Below are experts of layer 5 (counted from 0) of a mixture-of-experts language model. Rows are named router (the router's row for the expert), down (a neuron's output weights, with its number) and show model dimensions 192-223. Each number is 50 + 15 x the weight over its row's rms, rounded and kept within 0 to 99.
Before each expert's rows: "raises" lists some tokens whose logits its average output raises strongly, later layers aside. This comes from a sample of Wikipedia text that the model never trained on.

# expert 12
raises: "a", "am", "in", "ar", "o", "as"
router:52 55 23 52 78 70 50 67 50 60 28 47 34 45 44 44 60 73 50 21 51 27 25 41 52 26 39 39 61 31 75 57
down0:37 53 83 57 36 60 46 33 42 39 56 74 52 52 46 37 81 38 46 59 62 69 38 59 47 52 57 59 52 60 39 46
down1:49 48 49 67 63 64 45 48 59 60 37 77 32 35 44 42 70 46 45 32 26 32 57 57 27 29 25 54 68 56 37 47
down2:59 40 51 53 58 70 48 73 61 41 67 73 65 56 49 53 37 66 35 54 36 44 47 27 76 33 43 78 60 46 13 44
down3:60 43 61 48 78 32 65 58 45 54 47 58 43 41 66 54 21 48 15 58 66 32 44 56 46 30 51 73 23 46 58 65
down4:69 64 26 41 22 68 42 55 41 60 42 54 75 59 36 56 52 68 47 67 39 64 33 38 45 69 40 27 30 67 65 50
down5:52 38 44 55 57 12 53 73 56 34 64 45 59 59 48 71 35 72 54 45 56 40 57 59 51 32 41 34 46 74 88 55
down6:26 18 48 54 44 36 79 42 69 36 70 41 57 36 30 51 55 28 47 38 59 75 63 55 54 60 50 19 46 89 40 61
down7:66 57 61 59 40 51 50 34 65 33 04 45 39 76 63 49 38 48 31 76 41 46 55 59 27 73 47 50 43 34 42 48
down8:44 60 61 50 39 33 80 34 37 37 41 88 57 07 61 38 75 40 48 35 31 46 44 49 53 23 37 47 24 48 41 50
down9:41 67 26 36 30 75 44 52 39 39 60 40 20 74 15 63 52 36 45 34 55 53 27 45 54 60 61 39 63 52 55 37
down10:41 47 44 70 57 49 78 41 23 67 18 48 50 57 56 49 57 19 54 35 50 51 66 74 57 29 71 49 43 39 87 44
down11:76 46 36 57 47 19 45 50 55 58 62 77 77 33 58 49 62 39 77 40 46 67 51 50 68 28 59 53 66 38 74 52
down12:51 49 58 49 53 58 25 45 36 17 64 45 59 45 47 37 62 66 50 42 54 52 51 36 44 23 28 43 39 19 35 59
down13:63 62 31 64 41 51 47 34 60 56 33 55 22 52 44 40 69 53 68 26 31 76 48 29 68 42 65 62 53 44 51 67
down14:21 50 73 34 67 63 41 63 32 40 41 66 36 66 74 53 41 56 40 09 49 47 67 56 66 33 43 40 57 27 66 72
down15:59 68 30 46 27 40 67 61 58 71 54 47 29 48 44 57 62 74 76 72 49 35 71 63 31 56 26 38 62 39 85 11
down16:31 39 54 38 42 11 82 51 60 39 46 39 17 63 61 61 43 62 45 44 35 14 54 46 39 30 57 46 23 59 35 61
down17:48 61 28 59 47 44 66 51 70 53 57 51 63 36 55 40 31 70 10 52 71 54 46 49 31 46 60 60 80 51 40 68
down18:85 34 62 44 77 49 51 70 55 54 22 82 75 55 63 59 09 36 65 70 65 66 43 51 36 45 45 42 57 39 53 44
down19:41 42 63 34 48 42 61 19 10 60 45 71 57 53 35 57 60 66 38 37 44 72 33 60 41 46 50 59 54 58 56 37
down20:46 46 41 61 55 24 61 31 69 46 46 73 23 41 53 38 50 39 40 58 35 40 69 32 41 83 60 49 61 26 47 67
down21:45 63 58 53 18 68 39 49 40 69 53 61 47 63 37 74 58 51 76 39 64 29 62 67 65 42 43 26 65 38 52 49
down22:47 44 50 53 61 71 73 45 49 09 63 53 58 53 62 64 53 84 29 40 54 29 36 29 30 44 31 66 47 56 32 64
down23:53 63 37 47 31 44 63 65 54 41 42 47 79 43 37 39 41 60 47 52 46 52 62 55 46 49 66 58 47 54 68 47
down24:37 58 51 38 54 56 54 45 17 65 60 29 46 36 74 23 72 67 46 56 57 41 44 57 84 54 67 47 74 50 51 37
down25:51 66 40 79 60 24 63 52 46 42 88 34 88 51 44 62 57 60 40 39 77 70 58 57 34 46 56 67 45 55 59 64
down26:29 59 32 42 56 23 42 56 36 53 37 62 48 72 43 52 47 55 66 31 30 26 32 28 34 50 69 59 27 61 54 33
down27:41 70 58 48 52 67 41 74 58 55 44 52 51 42 70 28 49 63 38 46 63 62 56 50 59 40 99 59 16 61 55 48
down28:68 44 27 38 30 27 39 39 34 51 55 34 38 55 46 44 42 55 47 59 59 93 49 48 59 12 22 36 55 61 37 15
down29:28 53 60 41 54 61 63 39 47 10 61 65 30 39 26 43 50 70 68 60 44 42 33 63 23 65 58 57 40 54 62 42
down30:49 51 76 41 46 46 62 58 62 23 16 49 39 40 29 54 60 40 37 47 40 58 48 49 74 61 71 78 66 22 58 46
down31:42 44 50 52 53 48 62 55 45 65 43 55 39 23 41 44 59 70 49 74 56 66 67 33 79 63 48 40 65 57 28 55
down32:42 48 53 28 67 39 57 44 56 46 20 50 54 39 47 93 68 49 35 53 46 30 43 43 57 58 63 46 48 40 22 53
down33:33 40 47 47 37 49 39 56 57 66 37 48 62 85 65 36 43 57 36 68 58 56 71 48 54 31 23 66 46 65 40 40
down34:38 46 28 59 60 21 47 32 49 43 66 40 63 27 47 64 19 65 19 48 72 54 35 48 60 59 37 82 70 56 49 43
down35:59 38 52 40 75 29 34 30 34 58 69 50 60 57 39 61 63 46 49 50 42 20 49 36 81 86 38 47 33 66 51 48
down36:13 51 58 24 74 60 78 48 87 74 41 61 58 65 40 44 26 40 37 65 49 62 36 66 16 49 56 54 69 73 56 56
down37:40 71 27 65 22 42 64 59 53 35 55 54 84 63 59 25 28 59 54 39 54 60 48 69 48 46 33 34 60 50 65 45
down38:60 41 37 56 46 64 51 44 51 58 57 52 73 54 36 27 37 60 15 38 31 60 44 51 17 55 24 63 52 42 82 46
down39:43 41 35 43 72 62 68 55 15 05 66 70 50 53 58 42 40 63 60 68 48 66 14 68 41 64 37 55 45 50 78 38
down40:44 36 48 58 48 08 53 47 64 70 56 36 42 94 62 46 22 55 34 55 33 76 75 50 23 45 61 25 74 54 69 56
down41:44 44 45 54 52 46 35 41 45 63 34 31 45 53 54 47 49 69 62 67 50 62 47 39 36 44 45 34 42 65 27 62
down42:41 58 53 31 66 34 49 78 52 47 60 56 61 43 50 61 66 36 45 41 45 61 44 86 52 23 46 37 40 30 84 55
down43:43 51 41 32 61 38 14 41 30 83 33 36 65 49 27 36 62 47 18 61 58 35 42 59 44 71 48 43 47 50 35 51
down44:51 48 42 41 61 50 30 58 27 44 43 39 57 59 39 40 70 68 56 52 46 69 68 35 36 46 84 23 38 44 49 45
down45:47 45 49 49 67 47 29 69 59 66 41 68 58 38 61 31 43 61 54 62 19 70 68 70 61 54 48 67 51 60 38 57
down46:33 45 48 68 27 74 50 56 24 56 59 31 52 67 45 22 42 59 58 57 44 46 81 60 27 54 42 46 79 46 78 44
down47:53 66 56 72 45 40 78 51 70 67 27 48 68 62 48 50 65 62 30 23 56 52 56 55 57 74 31 29 45 45 44 45
down48:44 63 29 36 38 41 54 63 28 52 70 53 71 29 33 47 56 56 46 45 40 36 52 15 48 55 51 45 40 49 60 32
down49:47 57 65 48 50 42 36 44 51 47 34 52 52 30 62 51 51 70 31 60 42 67 46 49 61 71 73 60 51 40 31 49
down50:70 61 26 46 54 33 93 52 59 63 60 44 78 71 43 59 33 66 54 68 33 81 26 80 55 89 37 52 37 42 51 51
down51:50 17 58 57 67 32 48 63 44 43 77 39 39 75 56 49 57 39 55 62 40 69 24 58 48 73 51 55 52 46 75 39
down52:30 51 42 63 45 37 69 55 60 54 47 47 21 59 79 63 53 32 43 54 52 69 41 49 46 32 63 47 42 51 56 56
down53:37 39 75 70 42 38 58 49 46 64 41 64 53 24 41 48 60 39 45 39 39 48 52 43 69 36 47 34 65 87 55 57
down54:31 59 73 68 69 68 55 48 49 48 56 13 81 32 38 62 52 50 43 66 47 40 16 63 67 67 26 25 63 58 34 50
down55:45 75 62 52 24 41 69 37 57 45 43 67 45 57 69 48 83 55 49 38 22 59 46 73 63 68 32 62 64 45 34 36
down56:50 56 66 32 59 56 70 45 39 55 57 41 70 46 86 19 51 32 50 47 30 57 67 59 44 39 36 43 57 50 49 31
down57:56 47 56 38 61 29 58 41 34 52 53 57 51 66 52 54 66 53 58 36 68 43 58 68 55 14 65 36 49 15 82 53
down58:61 48 68 74 43 60 70 60 43 20 40 38 25 54 60 49 51 57 68 33 76 37 56 30 42 34 58 52 49 41 58 59
down59:48 46 77 50 38 38 68 62 37 56 30 56 44 44 39 23 36 65 42 78 49 44 28 51 27 58 62 50 71 58 60 37
down60:63 54 45 46 64 31 61 30 53 39 40 53 68 61 38 50 62 58 44 48 62 56 19 74 73 40 76 55 62 41 32 60
down61:48 73 43 58 45 45 47 52 62 73 30 61 44 70 29 62 42 56 40 31 41 48 63 48 65 55 47 70 39 35 53 44
down62:57 60 72 64 40 48 37 61 33 46 50 51 40 36 57 44 68 35 57 36 28 61 74 41 31 55 41 55 42 41 63 42
down63:23 63 47 59 69 33 33 53 68 53 47 48 46 31 50 85 72 55 31 27 53 32 36 29 24 32 48 38 69 42 50 34
down64:27 20 63 45 50 49 53 42 54 33 75 45 73 59 52 51 80 17 21 52 53 58 25 50 22 44 55 55 62 72 49 44
down65:40 68 28 72 49 81 51 21 79 16 61 71 46 63 63 85 35 43 42 55 60 52 51 32 63 45 63 61 44 29 44 31
down66:55 43 69 52 62 59 50 75 73 32 75 57 46 53 60 33 53 55 51 33 47 54 50 15 57 59 28 00 43 41 48 32

# expert 23
raises: "i", ".", "-", ",", " and", " |"
router:77 39 56 47 49 43 73 53 19 25 45 22 75 38 46 45 58 46 52 49 51 61 56 81 55 36 70 72 67 69 41 51
down0:44 50 34 09 53 65 68 55 43 47 41 41 39 60 60 45 63 56 48 50 74 47 50 41 38 75 64 63 48 38 54 30
down1:53 50 21 35 48 80 74 48 55 62 54 54 37 57 70 39 48 46 28 63 56 52 39 38 31 53 60 47 35 48 38 60
down2:44 41 22 74 45 18 26 70 63 45 37 39 57 44 57 50 65 56 69 42 42 55 39 41 48 65 56 61 58 64 37 32
down3:57 55 53 50 57 62 58 24 31 49 48 66 60 32 54 56 41 24 32 62 31 24 63 27 48 89 30 44 44 49 32 51
down4:77 55 51 62 57 88 41 50 70 40 47 58 52 54 61 41 61 49 59 19 56 53 36 95 57 51 40 54 42 72 70 65
down5:27 33 40 44 24 49 27 70 21 36 51 44 34 78 46 54 51 36 65 37 37 79 85 72 70 39 57 67 50 58 43 36
down6:25 65 50 53 44 34 26 60 21 68 53 51 88 48 65 19 39 94 29 28 65 43 54 62 50 53 40 77 47 22 27 59
down7:62 20 15 56 85 50 60 58 37 58 30 59 40 52 52 69 34 29 53 40 72 62 59 31 55 45 43 31 45 33 79 33
down8:40 65 29 39 64 56 48 28 55 48 22 59 21 58 58 41 49 54 44 37 57 53 42 63 73 53 49 50 54 36 56 61
down9:51 34 51 33 34 77 57 52 64 70 47 39 18 69 56 65 45 53 36 45 51 57 53 40 19 38 43 41 46 64 53 44
down10:63 46 84 45 47 45 45 45 58 71 28 51 60 48 54 44 23 79 63 41 34 41 47 75 66 54 41 54 59 73 60 64
down11:45 18 78 52 72 34 72 64 39 35 53 61 68 44 44 51 51 42 65 51 60 59 87 58 51 56 57 44 35 36 60 59
down12:75 33 19 47 35 42 42 39 67 39 44 58 27 49 47 46 60 39 80 45 38 79 59 50 68 46 05 58 41 52 82 28
down13:40 27 55 56 51 48 56 48 05 29 86 32 45 41 41 16 60 19 49 48 47 60 55 60 63 39 58 36 36 39 63 55
down14:25 91 78 64 41 39 64 36 44 60 34 56 65 38 37 59 29 43 48 45 65 76 55 57 33 51 62 65 76 77 65 84
down15:56 28 60 48 38 61 65 44 52 48 27 55 77 38 63 86 52 58 78 68 36 19 44 80 42 56 62 38 41 60 51 57
down16:62 40 58 58 48 40 49 38 61 74 60 51 60 34 49 29 32 33 70 34 64 31 61 30 41 80 62 69 48 38 28 57
down17:62 48 63 57 68 56 57 71 76 68 32 41 41 37 68 58 53 56 42 58 44 41 51 60 46 64 35 42 34 45 37 58
down18:21 38 60 31 27 60 41 56 67 67 68 62 52 39 49 38 59 76 72 18 34 56 22 62 54 60 42 55 67 53 31 50
down19:57 64 33 37 56 59 23 45 68 40 50 55 56 36 34 51 21 41 15 49 57 59 55 49 40 44 47 53 72 33 45 61
down20:40 68 43 52 91 69 58 45 69 73 57 56 36 51 41 50 27 64 39 38 35 35 51 53 57 80 46 72 40 48 47 50
down21:47 58 73 40 41 78 58 53 60 51 37 44 45 75 72 48 36 21 43 33 61 29 60 30 51 46 49 08 87 45 61 27
down22:28 26 38 75 54 34 58 61 58 27 54 38 59 65 37 55 49 47 67 58 41 35 48 35 31 44 41 67 51 58 34 73
down23:43 80 57 60 56 41 60 60 25 44 53 55 66 56 33 63 60 74 42 29 20 40 49 59 61 15 12 46 71 60 16 72
down24:67 48 48 41 49 59 49 58 59 35 45 55 44 72 53 20 57 52 31 55 66 42 69 55 31 59 80 26 59 79 52 53
down25:42 45 67 25 77 59 76 53 52 42 39 43 29 55 75 40 30 46 45 62 38 66 61 53 58 41 39 59 61 90 59 36
down26:17 48 48 62 58 44 54 32 29 63 53 53 64 50 14 37 63 57 75 46 37 37 55 31 57 78 37 56 55 60 17 73
down27:51 62 77 48 37 51 21 45 59 56 55 64 77 71 30 17 60 56 73 52 55 54 27 29 40 59 45 58 26 73 43 64
down28:59 58 61 52 60 51 53 49 50 33 42 27 67 30 71 17 57 66 64 38 83 22 27 60 61 47 51 54 54 44 36 52
down29:36 61 45 47 42 67 43 43 60 68 57 36 49 94 60 60 57 37 65 49 56 52 82 77 31 40 43 53 49 41 42 56
down30:44 41 56 68 59 44 34 36 22 53 46 28 69 74 40 54 47 36 15 71 53 37 25 51 77 60 49 39 31 40 57 34
down31:34 54 70 40 61 34 19 60 77 74 51 26 47 43 54 41 38 56 32 53 54 28 63 84 33 41 59 61 47 37 45 48
down32:32 42 60 72 39 46 45 15 47 82 82 40 54 28 35 64 47 61 63 73 54 14 50 34 36 54 30 66 24 74 79 57
down33:62 45 53 49 40 50 43 44 68 40 65 42 51 26 52 31 23 58 53 64 49 45 77 49 47 30 60 54 29 46 51 73
down34:77 65 39 58 56 22 75 58 77 27 53 71 46 43 62 67 24 46 39 31 68 38 41 35 33 58 48 49 60 30 52 28
down35:28 62 25 70 54 44 63 43 49 39 49 46 58 44 42 24 52 39 49 28 28 58 50 49 64 57 62 69 57 38 58 87
down36:29 65 62 34 76 40 57 57 50 49 32 27 49 30 50 58 76 20 44 54 64 42 51 42 37 62 56 44 53 20 35 81
down37:64 56 36 31 26 50 78 59 81 53 55 85 60 19 33 52 48 40 50 68 09 53 48 49 62 52 52 56 35 33 37 46
down38:62 50 59 50 55 76 65 37 44 25 47 46 48 52 52 34 30 60 54 56 50 68 58 43 86 70 57 90 43 48 26 34
down39:38 58 72 42 61 50 60 34 75 66 48 32 42 35 40 36 31 52 40 48 54 52 58 41 49 69 54 57 59 70 46 46
down40:55 39 56 66 64 43 77 45 63 58 48 36 66 57 41 69 70 45 71 53 48 38 64 46 45 21 37 60 40 58 48 51
down41:36 58 53 42 38 33 28 60 42 32 72 48 58 58 47 59 32 58 47 73 45 30 65 51 54 26 47 58 82 51 55 37
down42:53 59 46 65 59 82 45 45 43 35 38 35 47 34 40 67 45 62 46 58 34 34 39 35 84 48 36 43 73 04 40 48
down43:63 36 50 46 44 92 51 59 23 76 38 80 41 45 51 32 34 55 47 18 74 43 59 05 40 46 63 64 62 30 58 73
down44:29 39 44 37 92 54 63 38 53 51 46 70 45 40 18 13 51 54 57 36 47 71 62 75 58 59 50 25 52 30 72 50
down45:60 35 23 35 44 59 76 18 66 64 22 54 50 61 73 46 30 42 45 47 44 23 60 58 52 62 35 76 86 37 52 53
down46:59 47 44 41 49 42 75 40 60 38 81 68 53 42 54 47 26 37 38 54 51 49 40 40 55 66 80 62 51 27 52 54
down47:64 27 71 30 36 42 52 49 75 32 26 68 57 53 29 39 41 30 40 28 31 37 37 75 50 37 57 74 20 50 59 45
down48:49 25 45 51 28 58 50 46 47 64 55 59 33 43 26 36 57 42 64 35 15 43 38 48 41 54 46 73 88 58 51 66
down49:80 48 47 67 34 40 39 77 42 42 39 30 41 36 71 34 26 47 41 54 48 55 76 32 34 40 41 76 50 42 61 51
down50:46 54 50 22 69 71 71 45 59 27 68 75 54 55 54 20 23 57 49 50 46 59 32 77 58 59 41 67 49 39 33 36
down51:89 60 56 57 29 37 62 44 66 40 57 84 35 48 24 62 49 51 35 57 57 43 70 44 35 87 58 45 61 56 34 46
down52:69 76 33 33 34 62 73 60 58 51 55 55 41 28 48 16 34 59 45 68 55 63 42 47 40 35 52 45 54 49 11 53
down53:70 67 27 60 36 37 66 29 81 37 66 53 26 50 34 59 21 42 44 77 43 68 41 52 39 54 48 47 64 55 41 62
down54:51 46 48 58 41 62 43 76 60 74 50 48 32 38 55 53 44 63 50 60 42 58 47 55 50 57 47 33 61 50 23 51
down55:35 52 35 49 53 86 55 48 29 44 57 54 60 27 34 46 69 49 59 42 51 57 68 54 40 53 50 39 65 46 51 62
down56:35 43 27 44 39 61 54 36 45 58 43 46 49 31 59 66 31 40 20 39 56 45 36 38 44 67 56 33 57 53 73 50
down57:35 81 69 60 75 61 51 47 31 57 20 63 45 66 52 35 58 65 78 46 35 77 47 42 43 55 48 48 29 39 66 48
down58:35 66 49 45 45 57 51 45 17 63 47 36 17 40 53 44 46 44 55 43 73 60 65 27 51 78 47 39 60 31 59 45
down59:45 49 61 67 43 44 24 72 74 29 25 57 41 63 59 37 41 21 51 34 62 28 52 14 81 49 31 45 57 48 45 42
down60:40 53 72 44 22 52 36 44 58 47 47 39 52 62 64 47 38 40 46 63 44 28 46 46 36 63 53 73 53 47 53 48
down61:69 47 61 57 18 62 34 63 60 40 34 99 45 50 51 36 41 48 64 61 45 49 33 76 13 36 28 56 54 46 26 75
down62:54 50 52 53 66 32 81 45 74 55 60 66 42 41 40 42 61 55 62 41 48 53 50 80 46 47 70 62 69 27 42 69
down63:41 51 44 56 50 38 61 66 60 49 26 47 50 99 51 57 29 66 63 54 25 45 55 83 63 73 93 48 63 63 41 46
down64:64 57 42 49 53 68 66 82 48 71 34 24 51 46 61 49 55 73 43 69 57 38 69 61 34 60 40 68 68 69 45 39
down65:65 37 46 46 63 34 69 51 59 50 31 41 67 47 54 46 33 32 44 61 56 36 31 57 78 56 62 46 51 61 77 51
down66:53 54 59 51 28 44 69 19 73 54 39 33 36 40 37 40 51 51 70 57 58 40 46 71 46 44 48 19 42 36 44 54

# expert 20
raises: ",", " and", ".", " ("
router:43 70 40 54 48 59 72 50 56 44 26 19 48 75 58 70 76 40 56 58 41 47 41 48 37 38 40 36 25 50 66 51
down0:66 23 48 31 40 48 61 43 32 70 42 24 60 50 49 28 26 43 39 36 49 12 53 29 29 44 42 62 53 49 57 77
down1:54 53 49 58 77 58 40 38 81 45 29 39 35 54 34 56 24 51 74 54 55 50 55 48 15 60 42 69 32 49 24 44
down2:53 69 45 66 56 30 12 47 09 55 36 38 33 64 77 22 62 22 51 20 31 49 76 64 51 56 56 56 29 53 53 63
down3:63 29 50 45 86 36 36 66 54 26 46 58 71 61 40 43 99 50 42 51 36 46 34 27 63 41 63 64 70 41 05 24
down4:70 54 45 50 64 48 95 63 82 42 62 45 63 39 57 75 26 55 43 73 55 33 48 29 63 69 61 58 41 51 38 56
down5:54 31 56 36 70 52 48 43 29 60 74 42 23 47 55 65 85 65 69 61 60 37 22 49 63 31 50 29 53 37 43 44
down6:42 29 70 20 53 52 14 56 37 69 30 44 56 63 57 14 49 37 64 58 28 34 75 40 54 38 51 46 52 38 49 43
down7:69 48 63 50 52 49 30 56 27 35 46 29 49 56 50 83 46 46 49 30 59 54 35 56 69 41 36 53 29 46 46 29
down8:50 56 44 73 45 49 45 69 57 54 57 48 51 32 51 52 46 69 35 36 37 54 02 39 78 58 53 48 41 42 43 60
down9:32 61 50 61 21 30 82 60 47 33 37 48 53 32 62 44 56 50 43 45 32 47 62 40 44 67 35 62 45 51 56 45
down10:63 64 64 27 44 53 43 42 33 71 46 45 76 72 54 74 67 58 46 59 64 52 53 60 33 06 51 26 35 63 21 52
down11:52 48 56 65 56 40 62 73 65 34 64 48 49 24 44 22 28 43 54 58 63 66 34 72 35 58 47 41 36 73 32 79
down12:62 50 57 48 67 38 50 81 68 42 36 29 55 53 72 58 34 64 44 54 48 31 79 59 14 69 22 69 60 72 56 63
down13:74 47 52 58 33 51 52 54 46 33 39 49 58 49 39 63 27 52 48 70 44 28 55 55 48 52 43 47 30 49 39 33
down14:41 35 37 43 29 39 46 36 48 35 57 49 35 59 68 61 37 45 48 59 22 56 76 55 18 71 50 57 53 25 39 57
down15:65 58 28 48 61 25 36 51 40 26 37 67 52 45 61 42 56 73 45 41 41 52 77 39 70 35 37 62 45 51 47 65
down16:46 43 43 52 43 43 68 30 53 37 61 56 57 42 31 34 60 50 41 39 40 37 28 79 54 45 38 49 60 50 20 31
down17:46 36 35 47 29 37 11 56 57 29 61 55 53 51 73 25 63 49 46 42 55 37 62 47 32 69 46 77 51 51 76 16
down18:39 35 44 37 53 56 49 36 59 35 45 41 61 55 45 46 75 46 63 45 39 55 69 51 70 66 73 42 68 55 55 35
down19:51 55 30 43 63 62 42 54 36 45 19 61 59 43 43 65 53 58 55 68 53 53 53 42 58 47 30 50 27 73 65 43
down20:68 78 50 42 60 55 30 56 45 41 74 44 59 39 26 49 50 26 58 60 54 48 51 58 60 59 49 25 63 53 62 83
down21:56 49 66 42 46 25 41 47 71 51 49 42 61 37 71 46 37 51 54 41 41 54 66 41 51 61 57 45 66 42 56 51
down22:61 46 71 26 60 29 37 55 33 45 47 50 64 34 27 67 60 30 52 70 45 67 38 73 57 55 51 41 53 53 59 49
down23:66 32 64 46 54 47 62 38 65 51 59 32 52 67 61 48 56 48 70 57 33 75 56 77 71 59 61 46 54 55 49 42
down24:32 56 35 57 33 48 41 48 59 42 64 72 44 36 54 47 50 28 45 35 36 63 66 36 56 42 18 70 38 40 71 42
down25:59 45 47 43 45 49 70 17 43 28 58 36 10 09 56 72 53 76 31 33 49 56 34 46 76 57 46 39 52 53 67 70
down26:15 48 61 47 50 65 60 53 55 57 31 53 35 41 26 51 44 48 39 42 58 45 30 64 68 44 65 27 47 62 52 62
down27:62 85 52 36 44 59 37 30 55 45 31 59 75 71 75 29 47 38 67 65 57 59 31 83 45 54 57 30 65 55 61 43
down28:64 57 48 45 60 72 77 27 33 19 27 41 66 58 49 54 76 28 38 70 18 37 63 89 67 64 68 49 32 74 41 51
down29:55 46 46 38 68 41 45 44 26 37 35 45 55 65 30 62 39 43 60 34 46 51 51 59 46 63 63 73 49 30 61 43
down30:29 59 66 60 68 29 44 39 14 61 51 53 40 51 49 54 71 54 42 55 62 40 69 48 36 36 61 37 66 43 57 70
down31:45 68 52 38 44 64 72 71 63 50 67 34 36 45 45 64 52 48 29 51 48 67 87 39 47 31 40 76 52 41 56 77
down32:36 54 30 51 48 69 58 49 42 44 84 47 50 51 42 44 69 40 60 52 16 38 15 43 66 45 71 51 33 65 59 52
down33:63 66 37 30 63 34 58 31 57 53 39 87 34 69 40 54 26 53 41 75 55 60 51 68 58 42 36 29 74 72 53 81
down34:70 59 42 65 72 43 43 33 77 55 45 47 53 47 84 61 29 74 60 33 54 41 42 32 49 38 61 57 63 31 13 36
down35:42 54 55 28 69 59 32 41 54 61 69 87 63 54 69 32 64 41 28 74 50 62 40 58 67 53 44 54 43 53 58 57
down36:45 62 58 38 59 56 50 77 59 72 48 60 47 27 55 22 60 47 23 54 53 48 51 58 32 46 43 47 50 63 34 36
down37:55 38 39 58 37 56 17 69 37 45 56 48 36 42 43 64 91 47 53 69 45 31 54 45 68 55 53 47 86 47 57 62
down38:45 64 66 58 30 86 34 60 83 61 34 45 20 66 69 58 34 47 46 37 72 53 49 29 29 17 40 34 60 42 64 43
down39:38 63 52 28 44 39 33 55 48 47 46 35 56 28 50 40 59 55 60 43 53 38 61 64 68 21 81 35 47 39 50 59
down40:55 48 53 68 41 78 45 51 32 59 47 52 52 44 30 43 44 41 27 71 36 44 63 34 87 70 50 54 63 62 44 27
down41:24 59 42 70 57 46 53 57 63 54 54 53 69 24 52 53 68 63 70 41 43 48 68 58 57 59 57 61 56 50 60 58
down42:30 29 25 71 75 52 60 46 49 72 38 34 45 43 51 87 54 52 68 54 53 69 52 54 44 49 40 50 59 40 36 54
down43:61 52 54 36 25 53 21 45 64 40 51 72 66 43 25 25 50 63 21 47 42 24 39 47 58 58 31 73 64 52 99 66
down44:79 61 25 51 28 38 61 18 56 60 25 66 70 59 68 43 36 44 69 45 70 37 45 40 22 59 46 66 42 25 40 80
down45:64 58 61 47 30 44 74 37 40 37 55 45 34 54 46 39 44 50 61 37 33 49 71 59 64 42 51 59 42 24 65 65
down46:99 55 69 63 33 41 59 48 53 67 41 59 70 30 36 43 29 68 30 68 60 55 48 34 63 49 40 67 59 54 68 47
down47:35 54 54 45 81 60 50 18 43 48 47 33 64 55 56 62 69 82 61 45 19 31 42 42 78 55 73 45 50 77 43 63
down48:62 23 51 75 49 48 43 46 29 63 40 32 49 68 37 70 37 43 38 70 49 46 58 58 30 27 39 46 50 54 49 33
down49:76 66 47 43 60 22 58 59 87 20 40 44 66 60 64 49 37 39 54 36 70 58 25 48 64 65 56 58 45 72 30 43
down50:16 62 55 67 52 30 26 86 38 49 66 49 53 38 43 71 49 30 71 32 38 54 60 42 38 40 68 20 35 43 29 55
down51:54 75 54 49 50 43 18 53 53 37 40 74 44 47 67 57 37 49 56 49 16 69 65 82 33 57 60 56 44 72 71 59
down52:33 67 65 65 48 75 47 61 41 69 27 41 66 43 26 58 40 60 49 50 24 60 85 43 48 35 43 53 44 66 49 46
down53:51 53 69 57 59 67 63 51 56 20 54 78 63 49 31 75 34 29 43 13 19 49 53 67 62 28 44 42 34 61 37 64
down54:63 49 61 63 34 72 66 42 59 37 47 62 40 64 47 60 76 61 57 39 59 50 32 39 50 38 55 33 64 44 55 69
down55:28 15 21 54 67 39 35 57 40 71 56 51 65 51 52 55 55 38 51 11 60 76 63 58 20 24 36 43 61 16 52 35
down56:30 35 31 22 34 43 36 51 41 61 52 64 36 41 50 48 63 66 56 26 62 52 40 43 26 68 56 38 17 51 26 62
down57:50 53 18 64 32 26 60 52 23 50 47 59 67 66 57 38 48 39 58 62 45 44 47 34 41 56 43 59 47 64 55 31
down58:80 57 71 44 45 43 64 62 68 36 58 38 73 70 55 45 67 64 39 52 59 59 71 67 72 54 57 71 46 72 61 44
down59:35 60 52 68 44 30 08 43 72 43 37 39 54 78 51 50 60 41 55 72 50 57 51 32 29 60 47 78 76 47 55 51
down60:26 62 66 30 50 43 42 59 43 44 53 78 46 48 48 57 42 61 50 57 51 14 47 49 55 29 40 54 40 41 40 47
down61:37 48 26 50 59 40 37 84 52 40 66 68 38 57 67 25 23 42 32 43 32 60 34 63 45 57 60 61 38 21 55 53
down62:30 69 55 47 42 61 37 43 60 60 28 49 21 36 41 75 43 44 63 32 50 53 58 42 52 34 64 55 41 55 36 31
down63:53 32 59 56 73 70 53 27 62 42 50 42 54 71 72 49 54 63 28 52 81 68 64 11 67 65 51 49 51 46 46 53
down64:50 48 58 77 62 42 59 56 64 51 37 46 25 61 27 65 49 38 44 53 64 37 64 50 39 28 63 55 56 51 67 64
down65:63 67 68 52 50 51 28 51 46 74 24 53 37 49 57 59 47 48 32 40 52 41 44 52 79 39 66 58 48 62 36 58
down66:57 35 03 64 79 63 69 43 35 32 50 48 68 63 53 50 38 57 60 22 59 42 53 31 61 58 46 72 41 54 50 65